Below are experts of layer 6 (counted from 0) of a mixture-of-experts language model. Rows are named router (the router's row for the expert), gate (a neuron's input weights, with its number), up (a neuron's input weights, with its number), down (a neuron's output weights, with its number) and show model dimensions 0-63. Each number is 500 + 25 x the weight over its row's rms, rounded and kept within 0 to 999. Numbers have three digits each.
After each expert's rows: a language model's description of what the expert responds to. This comes from a sample of Wikipedia text that the model never trained on.

# expert 56
router:519484495491439487510484497461549490478507523490496485491488531493488512511486482518478521488478496518529479534495507529509481508480489513543514484509437497550529510424472503486496490492477515
gate0:532448478496497453501479496460546503442493482496467476512534478446530542487508499510483490486470451503507448520508521541478461476526516491516468511488512519530498499495499480484509539480531489
up0:499491523467503501498549489500479480562461503507531472463512546506529524499509455507538510485498459535534501477507540525503527485465494520508481479472494480509517443530487465494498515460506487
down0:517498446503508510470524489491541489525489486509495478515494505485500465488486496495552461478526474496491488446528506503497521508521528486513462477528485506511527497533550480475485549454495532
gate1:490469460490503468471512455502501541492489494460497523519453534506521487455467519535512483477476495488498470478504480509527507497492506504492470509529453503515506545491506477477530449477501482
up1:524553478548494500518518484496528519479523507478504496535508522469449489498469507472485507520511518509518478504489474489497510491552512506534479519500508493498459505497511520510485491471497514
down1:473471495511478490536529486499507512550478500527505491494507552491517510484490541468472525493502475500521500526483461522486493520493446537489484525489459508481491527474485502562511534488488507
gate2:486510516506481434509564472503502480475520494515466495476461517519505500517487475506512480464504511487527505511476508510509514504493505513489550484505448474517534487467483510484495478524541464
up2:477498506450550468485529505484525474503512513462499510472521508495523490496486477506473493501522529525473480505495514523518513465497529443523528469492513494544533488507450523495515446484543509
down2:486472499512486481530510472501520520502549504462457486468470462532486456552510489514533517528499498470480497450500467491463485481470512524519510500525450459479487470480520513529485484492485524
gate3:563506499515412471493479506476523505463500501543507494507523540472550514521532484516471526479509431481494497521486513487498492495533506563492502535512506516518485495493569501503495509515505522
up3:454497512499526510518524463504477479502485494497509520498468485567560502461490510509516484534491530515510489529499456467499499481522465462494522489466494452509525507523459509516514470478500520
down3:466486498513529527495456539518509566532507484491484551460507484515500492477505452504491494468492526498512532482493547470523527465488528481522510511546482479472484558502478537516499513514504534
gate4:513500441471497522475526484492508510510511507497456502433501521503525501479513465492472543499520525502485496481497507489474469477494539487508479537493479520500511507492514517466473450541523471
up4:472514525477444463484480517491478478485498493487501477516498497488506519503470490526511504450489528484499460462496478494492505521491507459534512512463513523497490539474485453496478456484518459
down4:507508468500514474556489501512522489507495493504515519490549509526464485486563460501492490520493498461487505510489466482497489512491513495530508511507546474492518495499491500557510488467522479
Description: Ordinal suffixes

# expert 43
router:524483488521478555509443473502513514478509536492465504512532522477508536478509530505534548468488483545477513505554482510490486485521512475535471482500480469535540534503442551533467503513506534
gate1:525497484509417521522540490456523561483462521527486501484547498485481476500525508513493518458521520533523461515518536537497471505526549478493479514529504478524502471499502514459502508493474500
up1:538530529527490517519493491509482510472518492505460507509542466494500497493508455520512506513487521460477526505502513531445471478464510486479488486497477517527505432503490503554479515524493504
down1:535528475514478537563489505473497510506529456491533503501472473493513519472501498495489497506531499500524506478486468502486463475497476473503521524462502489490525524532477520511532503471492529
gate2:568490508533462509461539505468528490500480444513511511502506515510490495506503506512519485510553532527525484457502529512499509466492479474520525476499520455526546526501531525493493495516501517
up2:496476519522523503472490481502505461477559458504470488468492512498545519520503458472491485513513502529476484498484501507489481520540510513430481548490558506501528512489481454487542525511527538
down2:480462549508441534454512497533478484462513503537518510500500469481512503452479491486497542478507514525486489488482527474480501495522553539489498546463476485460508557539510516477522507483477544
gate3:522503476506464497496476488469500496491512511522496508505494497470505528449512523489460524475498466501441487495503481557469459485505524558525509479514494511505520504495477485506495486485491538
up3:513469533475462451474512476505512498499499528518530530472451537523523518490528532532488506495468487516527500509523435476471506480482477525511476471484514501502484490521569424527522464504505546
down3:505477477478506505504504524523540519490500481477522487471515484494525498501560509488489499534503485479507484495526517528498510540486479513507528466565519419465554514551506506510481549505521483
gate4:532477519532501469453466517481545484488468494496543498460544470452482522495521519533494498531527514479490524489524492540488481485483524533502524489531474516517529507471527528515537503520490501
up4:502516551459521525513487454486467481517524492501470526522430496519527501507534560506489513514455502478474486510483529526507517512520523494491486488463495456503476533491496455522508492476519493
down4:529485530485450500518512450528504558494558462477463482507514516535519493481517531506551490474488486517511509473497497521491564530524511507473529509495467470521476474489535522505455517479498480
gate5:554529419496491542522484461506517459437499525542553468472557543508539524515516493491509520474517478493487476542515488514505522529509512521487495471492498453491508484503427505480504509491506488
up5:480483511504472455537573518442475545519472525473459540508532451466476446485476476522474512489481515511489483501496463464532471502508508493499505484480500497469503499495522501465502515524480533
down5:492508511479497515479508511476506461512540521501488515509471440494489459480469513518486525508503509497481522505503502514493484499492556499498508491513514529482503468526443472508516526516510477
Description: Pipes after row labels

# expert 33
router:504488445498452536457486492479532467453507496521493483508512521515484482490486531527494514526501445509474492521514491573447513557541530472535543481506457484527494513487523482524470462517503476
gate0:537506488493488503496524513488529488457508509524522457503520503502463524506547526489528542475531425537477498503492470508468465489506510530476544527546519499495451511548455517536495478499503482
up0:434533495470506507497515480501450493494468491497448516524488553517520498513424495482472473466445525493516460491480471512491504527490463495531474460500503485461520487467534487447531486484497471
down0:491504479530529501533509532510492459483506499495530496500466498493514502461505511473455468485469484484499541530552545494475470508505498527515515505470529510500504517474433499454449472484507540
gate1:519525453509530481497496499512493478494477508513514486492527459506472488508496535538476504475554508523535499512527486529519531535519505460492507488509473460515534550507516520448522517497487486
up1:492524504477528531480479539530505492524463483476545506455435511507496471497512527479478539493493470519486463479526514489447516456523523512501485514500487483496543510537544486570419520512522477
down1:497511539459505500517517484508515528523522486537505440535497491487573479523531489489484509490530496468532476461473460479514550536506492522484451484549490481493549518501482476466542514518479496
gate2:505480523490474521514455486498505506455456446514468494526539540571499538532480515501513501505460466488491441493522547504522518518526507493479487496507483510489528522504461510511500496515511482
up2:509454520489531511510531508490485501517510501531498512472573532495493466494489499527502517490474464488526470475476506508532483519484504518493489545523502521508460504469464515494518457471511441
down2:490555494472542479511480507495473483502498487448503458508530510535515491483476520496487528463513535477488518512459501512544491488546489533478495510500478490517476468511552488478523546470467485
gate3:517465464514500509503466483466526485468523539540562480514478521508513483517488515495487513506490486502526508518524506492473492502522450538546510499486481482517509576504502506483505473479497484
up3:512516472504498530503488458487510477458511509545548492482502460513491464535497510524527496478495465525456489537510473508504519481497491507523521484477477488490536542532510496522494481484548446
down3:501519497491538454507530492513491509526526521519479475487471550463463543501510507504487519470491436467490461481500509509508535523516503526503444497526508523473512550495504499520523456485493522
gate4:504503511524458517509456538479520520478552528510510485510510518511482486501484518474528519523511483500483540502498487499484502512515459506468517487485476482509473504513523487545475471526463555
up4:485524504520471485562503509499514483480498518480525497531469466498490472476515487500491520477504492476487514498483465479557496546519535495533528473516485512547511487527506531499529495499478497
down4:516511486536516459479477499529484470486460492517480497517545476502492534526520508530462542485487485514536455494525475550480463536488480506528484516502516477523489486503514427501476507501531523
Description: Name middles, decimals

# expert 60
router:530458486485437512498467485455493520491482500523507521515484503510480516492511504504511518465529466516513510509521511509478474493502483490479509501506488516554505496498529536491504481519497507
gate0:524462520478481535479478498495470463504493547520492511472471503554520474513509503497536500518523478503484486472516450571494508452520494531452520474474472474478494492465498485480492486483511501
up0:499521492507552478498491498544522476486492485508486499531540486451527493517489522514463506490475519503450508535526526487533504515492506465550475469552482486489500463528493498549486511490495466
down0:489465486506504476556468526456534484454508446502519496529526527470547507487502529484509492459462539521481507470485514531501492517513482502520495518503454541495549501466504463473488544525501472
gate1:523532491434481457488492495500542522502482511489532481502465504527510479540484501485486507499521513489475517504522479573494537471478522528466507506504499489516455488469513482468484500520509449
up1:496479499465517487532430485525514540482506523484496509471492506496532512519517495462519517503494522483495496515460473517552494502489515532479515521488515479476507497502489534497497496550524492
down1:461466461490467508508474547487479536507547457517539482454492512471538510554531524526507506511541536498506496478506490466511525491508541476505535512500522468525500474517465534523482490495538482
gate2:489522478501494476520511508500518463528518488503522513474526503465496537523481552477505487516568552509444493539480537507507491536507532529463516494506524490572493478505498542487517491516481519
up2:473477473512509457535516467526498489526499505485560501447529507487490553508494474470514483497574568500513512493519505493518477519503460522455501484463500506559494461492521525517501541543488545
down2:498468472501424451534513557455511471514458512495526521494521502472487507480526467519514515557476507471519510494472491495484462504453523508504433495500466499495520487505518477504476504504520539
gate3:528506508525489526495485488473490522496519466509467536489478467510463496502533532563518512473481475511520508497502484525529463517513469520510499466524493494517456501483544564503471481514461470
up3:532491466484503473493509552493549486469513512544489473483494484453498514527496485459468485494514541485476521493489533495473518484483501503484477475475489555486520500495445440472528474516518517
down3:559443519508477478493455503480481514525532502471504490452533488512514497536547535501518497506493499474496485472480531499475491485486521503533506510495509504529526494491480474548507518489485539
gate4:537512491486535536468540493509473524501514494560478470524480526497537506511490499492470496512521491515503496479492545473522505479488544522493518520525550492488506504517483513519479477507482452
up4:515516488519477518529498500521479499492491534532520477494489540526478499483574506464511518528499487509500494529552497494474480509494488585510472491518516495519491466490503485543487492523489529
down4:459490457475502484470458459469508464499496502503490523504476516503479513527504535498485516483488502495515471521523479504536494489496490563496474497488439459477494428515486539529496507560471522
Description: Years, decades, months

# expert 59
router:546455512501467489499480486485513479461484499501512491498488541518537500486476490493511519518515469511495501514511509555554479493515487509495481512509479498498508546463483500518492516463494504
gate0:499541522492484497506485523515466502484494468524472528474489495495518493529514503487484503479493519485473504564543540520511534523509501508478463448544469507481484535479454532505501491479483540
up0:481502516472517493481527536522477502547437468494490512442511491506523514520486467481494473522486541527494565538493531527505506501506516511487476470505489496465490524473512496525494498521450500
down0:465502464507537509552513518518497499506500509515478510499514536451460485512533497501548516488466481484521531486484531540470509508524477453496515516489446531495477476508519512487534502480491559
gate1:534512535498544482492474474497535498424519542507505538472449480491491503497525487513520521466537503423522511476493502469523476467532521502492496471464490497472509528485514515508509518439501456
up1:497522507543417515534490482489473480486528506463509482492459505475477515480525507491533505488467488508538474542512463444461520499444505514477494547543485492510552504502478503525474522472478521
down1:471493505504530467507478473503501513547488534508527486494506527532455450514482498461506531505496502458524484499465462508475546461482531543430489482516504452493498494543538530483520500507524536
gate2:477496522489459495522491493482474501463478494536511492512491476466506523488527470531549530499536492491485486491513515531462494515517503506469519479515456511505543502523463486514476519503513489
up2:481495475487460481489523412513524508510471500538511502520523510509495504424501463485528482454507505478496479535537506530506515469504569494485495512498492498545540485506525495514475515497530522
down2:524524465484506494539485489480521490489511514483458500512486509472447490511502533499543511480515426501481483547508475475497476490486494436516490498548538502499514493532480493523472486463505480
gate3:524472463476500486440474520479498506479462466533513484554472508485468509500480531519497497517518463541509500484552489555490539515488503492520499466523489501561494512507514484482459453427484458
up3:498483490501502525481499501519529496525572499468494498521504509460510470488517515508505524472484485488505464536518487479517488514542495478542499529508476471485512521466505522482508507509536514
down3:499540492466487492500514504538515498483488542487519512516493530524541545478477548511531530515497461476484465540486514500512498526494478503473452500458533497520471531507536500527489477518506502
gate4:456479477506472500520488518496503490492505468487508459511512561492526491507522506489504499499532461469500486439515472485505478489523459501496498492512503474512517537500514509476492543490519496
up4:488548522470505497493526475542432523502485503497475538469474517514495460509546490525587534532511504502497511515470493483482509467488533506482528517523485512507461488524509502552489488497497498
down4:521524530491533468528530463496506485520471506505481524485496515488510481539491506500493518512476511532544510540469534517512484541441511490514530490478492522530496494513512458536505460538469511
Description: Prepositions of time and place

# expert 51
router:494486493535497566486509468506476536484527452499544522494477520518506530507517509470511532503529494537515504509537507490549510509566490473456512490510491469524523520511507533506518487505466467
gate3:487504501469515426540486500500516538512462514501472479472483508512509487504495474496442497471469511508514513510523523475541464492502522539495500471495466503534503501492484492531563523479446480
up3:502496548517508433519497512454476507468468507500458502498509519481508498545534508512503512515482490518496491514537479467455498490469507469488495498491470523531484535478504534494526495536466530
down3:528486500465468499519498480485514466488485441536525548519480491515519518511498479476541486463520518516482488473462487464492508528517475505482487468457505508530469497534496531527506468489468520
gate4:511488512563494490495527464505493494492512481486522522488518500480443541491549514504459483469495496532510463498510501497493470509491511439490515459497517449485559514493546507491486482539454513
up4:462530501504498490533490531503518514503516513491433476507523492510534499522475500525497533500492475466489529502489499553496492486495505493504488595496514546490502507507484534499536519491513504
down4:500473481488493535523495534452488519514472507485456508488466486530518496505506469527496548570503523509454537511510517531498503484458520515491525540500490526489500511462486470478514509490485504
gate5:512504484480499523486529473472519458470516501515477490471477523491534523545506543509506491533515485517501516489520479487499516513542496490510520452543509517475508465455489492469502477474479532
up5:488512468503496487526508472491499502475506461452487508522511472483488499499539526506478468465486482462495438505489501490483501499462511479460475469509481486518460487482489501522502531497549470
down5:481495500531520495486495535486515486512459533488457504484490515503483490527476523491455533506473485519505500533524507513451475510511556503470522482498489474500502461471514487567488512512500471
gate6:478510540537512474510491513461521470513475471452468502456495512513489504474511512537509519529504512498474548443515499474525489482491496527482508529511517461493497484499495516521453523455453505
up6:526468482504509445476510522479521483523511504458489523463536519479490523524449469530480509522515522496494487473468514512465491511528507497505496515490486513476491495509503510499526497521467470
down6:503498473501498477519528473528492500496512534529463517523488490465494509497533472447520473532504514498530447534441484496526493525511535504497488473516560521532481462527526481495528503519495530
gate7:500532519512452495476525509456542502494530454461493535515518544499461450494530508502529443483493504520558516516527486515492494496460472509495526482476480525531501485512458523538505534512503523
up7:468475495488497504499508500508484478468489491504469502535503496507460478519513526516498528449553495460549442485484537498477478512488492460463563498511526507508482502520531475494503539460519501
down7:491479529527544524490493515525450479490500517459490522482495441477488536514517506495476465533548480493520519469504511526543503491532489505462525545511478504512511508503464513518492512520473506
Description: Abstract action nouns

# expert 48
router:537501475551448479469448485451532504471510482480498533501471512493492567509475503515495511508534493474474456506492520524513524543526502501481491520492472479504523511491523507471524464524514523
gate0:551497465522515511550496470477493522490482542514514514470488553447550516459499512537547495454517495517551478449494495472510523472483511501483498527544503499495463520481475531468513524533493505
up0:465469548511507495544531525520451493474515480491441511568489495476522517514533503497477498532461459510504542484498479497487461466455476445533524455473529490497497498526476488501505527504535489
down0:501492505494486526496483484508455532472485478550538501503471527504551517518490500491485543516518515506484503544500486495462523502496488480505410464482516504507473482489511472458531504469528506
gate1:488511522482524524541472436486456474473505516507532508452523518487479523487517486508507520455468516511497471478557515459563452491502528534491520492481478494482550472476482517474481524501484506
up1:510490478536484515473519499549497521490494482521542484511421563488468488488489490491496507506518525519522549537473488519497507487522528485503509512516537538490483495481522525518517502497518477
down1:463545494511473509483507520496529540500536476502449517511498487490478547507530502467523539502483475499502516481441465504481497500511490513501511534495508467481514495533465556499479472468481519
gate2:503543521515441484511497504442555494529514481520508513517513484491458517474470507466476502475469490510510443505504516500495521540541541499533507486514487497518529517500513499445499452469480532
up2:470470482461525508474518526555459487529524497471434495478480483516479463508528457495517482491515488560494531509521459482554533485454513524522506474517509503515485505528492471517470546524497472
down2:483470537504539521464509540443504496520518520481486512497541518521468497506523503526475451517497531516457491497469502507521512510514483493478503483525520528490476539481472489527484559522450482
gate3:484464513492470512489485502503509486502492514468475501501513503489459496524484516493504531499499417507492510518507528484551539463508482522515480509492488483463541555478495530515504531492485518
up3:492485535495529488527523529515482522484511529527481495487514534529506533502545449484502487469457510508508491510510442500506500461508480507503490518522504491516525471493472529525505527521510446
down3:501500491516536492506464463487518512475513563471505460509510490494477513510524465534518485501523485500510482477510523539444514520473482530454481523474486484494472489514510502545483531541493485
gate4:508512526505483498487470492493500512490534499489515482519534559501481483488539517503531471497490483504495496504540472515491489549506510521489534494527489503506472525520555505529522456525526510
up4:523503493494496490408520498472536474487465519504497495502494528498505465521508490516472503478477470489498489432495528464492477523480465518511488493504497524534451491461499463480552505505521500
down4:492487469487503508485497481508509450487515524458492493505494527524482489519529511489485457483511465487549509498516507471491526470524498512487490471512456515474521471481470531508514533488492523
Description: Digits in scores, figures

# expert 42
router:527514479501469481493493503445526504473532511469491519480503512494552553531461500473506534514500499492454484508547506530495511507505463479487507471501458470493511523515483518545527463519494473
gate0:577525503505450511515506505471506523518489479507529508485449521509495525530494508510519496525504530525535484508531493495517463514544484473503487538487465489524545544475493500457470458496443506
up0:522509511486454536539484527532496465522530502508496513515466546521524487521509531499539527513498466482521481531487441577492495538499496458527512445524490528515467499513481494511484473503469465
down0:502534515494518506508531511496491517525534499514470467523501495483541516493467484534511490508488472478498547482528495500470522466527450470537473479508502562497448536509469524506524491532506465
gate1:531524506465464491498502508479499508509526507487471539525531512497554488507498536471509490485513515459495524511533505512570470558512505481469516530508454493546520547531515498527464476472496447
up1:538419493510522523508497555498529484480507467509486483486514484506500517515526500551516451518497502491507485555459527550510506522476509522494463493477516482478473483495509518437492517532495507
down1:512472526484504511447486498495484510520499506507477524512475548454513479535477532496536501489486540494550550485497513469519500457522529499513487502499565540531509516512493492481441508458478478
gate2:483496478491440516498513539517514515492506513480452485503505532466496482495512538560539514469501496479528488486533524502535469509518550490505489511503483519468545530471468505520454467482473492
up2:521531502505486512530491504504456505512518491509491496494479500543506487495496496497475512533552483513488511488520512443461495511532487487482476503460498523518504513523483515496480520514490499
down2:476500494534501543485488478491513514517493468524480483507492504453490532539498563512511520451482477487536512506527483549520506514499493542555515487504485476440571553497487512455484464497506486
gate3:517474513502490508474503482492515499483517503511483526509498523483487512527467566515528472471502514541502503477493506564534502522503508497522455516542430490494503513467468528511471504469510504
up3:469511518492452501462542500506479489483479520482479475460504527519474481501462517529526489465503506478500512513503478497472507511527515495463499482497459534466525512498472479501467486527553472
down3:478511567464466478529516479500531522486459550510493498525512504487507470464492475467539488490462476521551505504491515499445529450520486476498480557542499480521489527502512475497525504479499530
gate4:497472528481466515470494458493503515519528499498491503537522495502478514543471515492510529479535509503512486502501505476471455474453544504472472499502492473514518550498517534527537497546506520
up4:464490473496492515491542496490506497533456530459483500493503501478503489508553472469499478468454483529490508496484524490495487526542523491537454522496502529535465488513490441480481513499489490
down4:432530482497474507542505480501475484466475493531499501515458477512481513551501472508478510447501478490530511488506476513478522479486517525537513480511446490490517463546527491510510457519477524
Description: Abbreviation periods, taxon labels

# expert 8
router:504492524542470504499491514452489499473493468462492499502506493486495574482566475500500512537475493516495524527504495498490481498481501549483530485514485507557528498482504505516495521500496505
gate1:563501494516516506514478529539507481506523479467483520473509514491489491557505517530528491481459502503479497493507513545497503490433466476495523478506499506501500514496503508497469481535479515
up1:514532491561514494518493468460498484499498491479500497485467491488497524500509514465573484525478499513493499516501476444480499495448509487488536473510492480559511503547516470501531506503506512
down1:483456506475547533489567511489526463562532537491470528514512514487520496499536501492503496510511460507475504475549508472489463539446488524537532520482496515476494512500501482462511474524473505
gate2:481508467542486543496493485512501512476500482480468492494520500522498538459543515502556500503475494493554499526523540479533491552431522509513441528459456439487513532512511496515473486496497548
up2:510501470499504487526490517464540509507486490526496504478483497477514517514453447500470535491520539556471529530493463468475503494487502499495487498498545511545521526517493480524537497485512489
down2:489481488481545513425530480485478458544478494494500520524504481478473470486503489473463496487466474517470433489477492507511496535466506501483508532451471454513450505464512513488475482485495494
gate3:516525505490470485470494487490485510495459480498494521492515523497520506512460453459482556532505508525502501504531494509487497505495540513512466498527439463500512470488532486457522444503530532
up3:499486465517568508535470498476494482486519495509467516534502462489486522474452497527466516545506481522504521488515512461498479519526499477518501474488473535494507507488469528527536496529496527
down3:466508489514549505457512481468464493510554543499483494479492500498500509477500503461488489549521522509479481486506525481516470479496528480516497523478487518534498466490490496485521523511526470
gate4:554489552534518519486440514456521502514497470506488499529535522510488548482502445507490488526513472521534545490573492558502501500544482466515524483527455495483545511486479502486530498494520517
up4:510492512490522514511495535502458573457471501513463501497503535516489503487489548502553486555482514454475502464524515504508534439470492492500507521489464517514512498468533494497513496507504527
down4:486486489523489513496485516505494533452495461479461502489447486518501500494482504502466485527509480443471492506511523487553537515499499519492519450491454482478568481477503531502451519508532501
gate5:506477482490482498529502470465486552487527483486508510521519475467501549510474520485493533495485485507477487562463456495511480494516536517482485500496447472540549499475509509492556467492527488
up5:519479517505480477548485521467481503454501518506523478490465501503488484473516540480476505471486467470527488550501490523530504501513529480549529504503472480484498505475473498540508510534485459
down5:471520485509521504489510518564463486455540490497524507460515509543473494494526496471518521517515512474492489465498528520478487475464511532499503509499519461522519508512468464500503511499468512
Description: Surname endings

# expert 31
router:514491514530477541487463488476498494446526498512460484467528519477513547478511522521495539486510475509500503512546490515493484506510482493519497496526440484557556562489438550548501501494474480
gate1:500508458471519540469480476487524551471485520486424517507503447515492477531520503480515512514501491553516492488526486516483492551520523484504507497506519505485532528463527502527499510561517508
up1:499475514478483490497505508481508475537526524506558504525481519473491525507453547498512505482465525518507513500506517505548493455519507505501512470466492514480506471481511525443503525496499525
down1:475455523503515520499511470491503453466530484490491500527530480553497508499460482473502474517499542496480518507522492495551431474477497496511501482492512528528484492496556472493469496518520485
gate2:520500510464470503515454536457500502506493498514501485498492547493491497463516513520555509460445521513507471482543502515510449513502499515498472512544488446525472507495519507499481493505496502
up2:515496508503522495551498517470464514492526494510510475487513547543497528435467514560529487461489495476552464469499493476491470487494522490468455523519552502515481492510530506502490512506517543
down2:534508448501505507471477513522528498511526525506531519507537517459523492460515455517504499478482515502524470490533526528482477513528538481480484586506524505503515531522530484489522486511531523
gate3:492438533519497521495471481455506501511520518503466451464482536507482517460478465498513477499495467517531543510519499528509493496520498559508526497506516506546514500483535501524463504508554487
up3:520504448488538507507549556549486509473453436518511508527503534522506495515500483520510496503587536485504498482470499515496488532472503453499522456486508529447504479467498494466529476494511496
down3:489493506505496525510444513499499505474515503483474526507443512478522472502473474485548497459542524505530509490510507505521532444463502516479509469451485529517556524523504553477521461517511499
gate4:495488552574461544516534493489509538476478531477515489458525493534523568469504489520472537523492459492448481535509494503537523400481523491483520492473505484474561492499478534525488503483484522
up4:514482483528443527480501476486514537473462481488463521467498489490520496479498491505500504484474471519467511494489521479512454495486531510535531440510524511488479530496519477501516518496486506
down4:500496537522478495480498499464444474531548487512508502546490519521486527502476497475505470500499555490520534489517524483512487537513498511478493487501526472481491518530469520456528488474502499
gate5:546477496487502484522518483518495486536480497505470515488556482456512498517517466489458507498456527505487515505440516466501489508504488503525511467467467515469531497496529503472448486517481478
up5:447472505458512533490506464499481486500494530495500518491535507460473511481521476450473481508472534513456489510466496485542497487495512497510494496520477472513484500531531508510477525528487496
down5:512483517503499505470518489505491509476465468484491491530496497448471443481499460502520451529517493512513485491487482495530522559499533460521497507506435542546464491496512502539458508484467494
Description: Pipes after names

# expert 7
router:512496505494479505434487494492505485472534485493458510484531491497519526504524499482512505525513479508520498498504546538474472567552525484521506491491489467493532499470485518492481519526540491
gate0:495463515502521484483495509517447503472488477464471501487463486511529508491526471500484523523518483498473466530513543533490508508465512481437491472510500457571508526482479528497442509499482491
up0:526467512505554444471480450501498497530545463479523519481535523500492516491482495515553525531481511494529511532510528485525504506512508490461470480526523504529528503466516481502510528490492489
down0:543511464473500562500505505413539496512491492480490519516517505501517503516531490511470522500481466520556505523535501453479513517534503482498484506494515489540509482513501475485507493523559480
gate1:522435522501504491539510478478481438480509480536534486519467500509493531468493524523495471486498491498495530490531521525461471491552496489450499481463481510484537539517525475489498517465508469
up1:474543479538540524508521519485524506511502500530520511539491510496523510504471502522490537488467472530479455478480451496466469442466499484584479489511474516532478496537470512487485522465510513
down1:508508522495533453486495482512503482519541483469485522498519482481513516536514516471507477476549499484509497486512438503526519456492474484517528475459501516482498507487499508469514527532504492
gate2:484532505480500475455484523473497498500520505480445492523540469487531520513476533501515519470458482502515493487525460468475474516550514479474493460509519466552514501510495546528490511503527527
up2:534486494473476507455482479516487525518525483496485513481498514487479454500478527540509487461520511506500525499519512500489509498495509499515444545509512475486520488548559506534453509489477514
down2:501492488484525484518476499503509493517532522493491534492455499438519517443524493532492479488508499513480513456529496542496503508480507471469440517504484469472519492521542530474492476486486563
gate3:511555495528497520464499483509456527511529535507493533542491514480489508536461468495526503508492503549535459494489526496473500518485474500511476494505489478484472494501529528496497494507473482
up3:480493522472476511527464465518527570466505551510507482535506508533491498500492491477477517510476507522495499500496446488520494487551468475491502464473473470480505476519525478523501468528499531
down3:525511519522493480482517490515489478516507533508480526474506503512532519510530489486487504557489526533489445542468535508473512526522528494476544506483505463461508462490503554457516512519462488
gate4:539468514488462503514530485481503493496529473501440517492504475509511523499517507530504535515552449484476510507536493502524494485522537524515421517520495514516561475458499519513540485507523506
up4:498529526485519505497526470483505510494530525481486520418492472516524463488512508507528517525522528470479500493505452485510511459539565496481465484512534515470485499496468513501553492527539484
down4:501507545496495491483475500531469439526542498542505494445502503500511524501469510488531485489500506487491508458543443419484528484521508497486500538523523506500509482509500478513500468491500522
Description: Name-final syllables

# expert 1
router:522491537506492537480447483455533506499527473498479532473543495497510539490557516504505499502520520486476476522541474540550473529515459481513511493527475476539516499470502508482510482510503463
gate18:508524494507503500519502498483503480474510502486476486508537509441441519469529488449542520526481495541497497428502515486451515508504474506471516504490529513510525498517455520518478513512509453
up18:484540482525477507490524514541498481518524477473522508461505491541453494523516519492509522506521531502464508502505530485471541492507472542508474488579491517526483470505542482470475467482523519
down18:480505471472509524517513454516516513489526480521524494538529496491539459488481495487461484522528565511518493494468481444474472480525470514514544511523506491484497485469492515501536471429506502
gate19:506528496502493493533454475491516504493521489497504506519527550487513501508477528507501516502504547545483469474474489508507494499500547516526505508521483459525515502531503543508499559510494525
up19:495510511527503483489497536486483504489498484498494530468488516512489494524535490509513483485485446494513514437480464498542515521485560443485464509516560445497504498482516476502498498524486503
down19:490520508544492486482506471477453487489527492470511475499506552510495493458518494541502530545474479530518519445553473491499523511505503502450485510507562487458453466501521519531493531505489484
gate20:512479516497489442515458529489519494502463488527501487502470551531488478511503482484499537499501493495489532459527528561534496518503503500458503447469496491512470536470548459489496471512500465
up20:493496485483505511522553530531494514501491451492460501498508455513476480561488514466476502432464502533513455478492527522474484508524471477490533499506493496486528460511501527509497514500510506
down20:499498488522530508518476502472495460535482486506536553501501478550519479484473475505487495503483551547491504488507519516487499529529548495476473552473493541527480499469471479454493548504474478
gate21:514462495495477507500509513472532475478487549544472485479515517520474493484472488465539434537473531514525528544480462475554504541509503522491501515506515503517489505483462494479497487503511489
up21:523507492486498490504550465523479465535504486504486472507495513546523512509528454454551540504499465501519542481526492507458515442509506518480490482479503554499502508522490465536470534450517485
down21:473485502481500480494482501511477489457487470494476507456470499516516500448504506507533591482521502500465522539472496468482486484489496541491497495490482494502516553523515556524537516517543499
gate22:517494481511480523501468490465502461530488461536511524505488501515534495491502534513537537518480490521527523500497505482475534514523516502464461455546489473527497519507462516460472501474520504
up22:467491454513517479464507486507498485468501520463525528488489530520456537485547517477516478521489507471475512500512539514469477503545535539508535500511484518471518475492494484537502492458532477
down22:525500518505529501514514532533502496490549500535510514492532541445513506551521538499493460492521561468501514482531494506530506484487489544519480491501522543576525487524496568489530514494501532
Description: Table cell numbers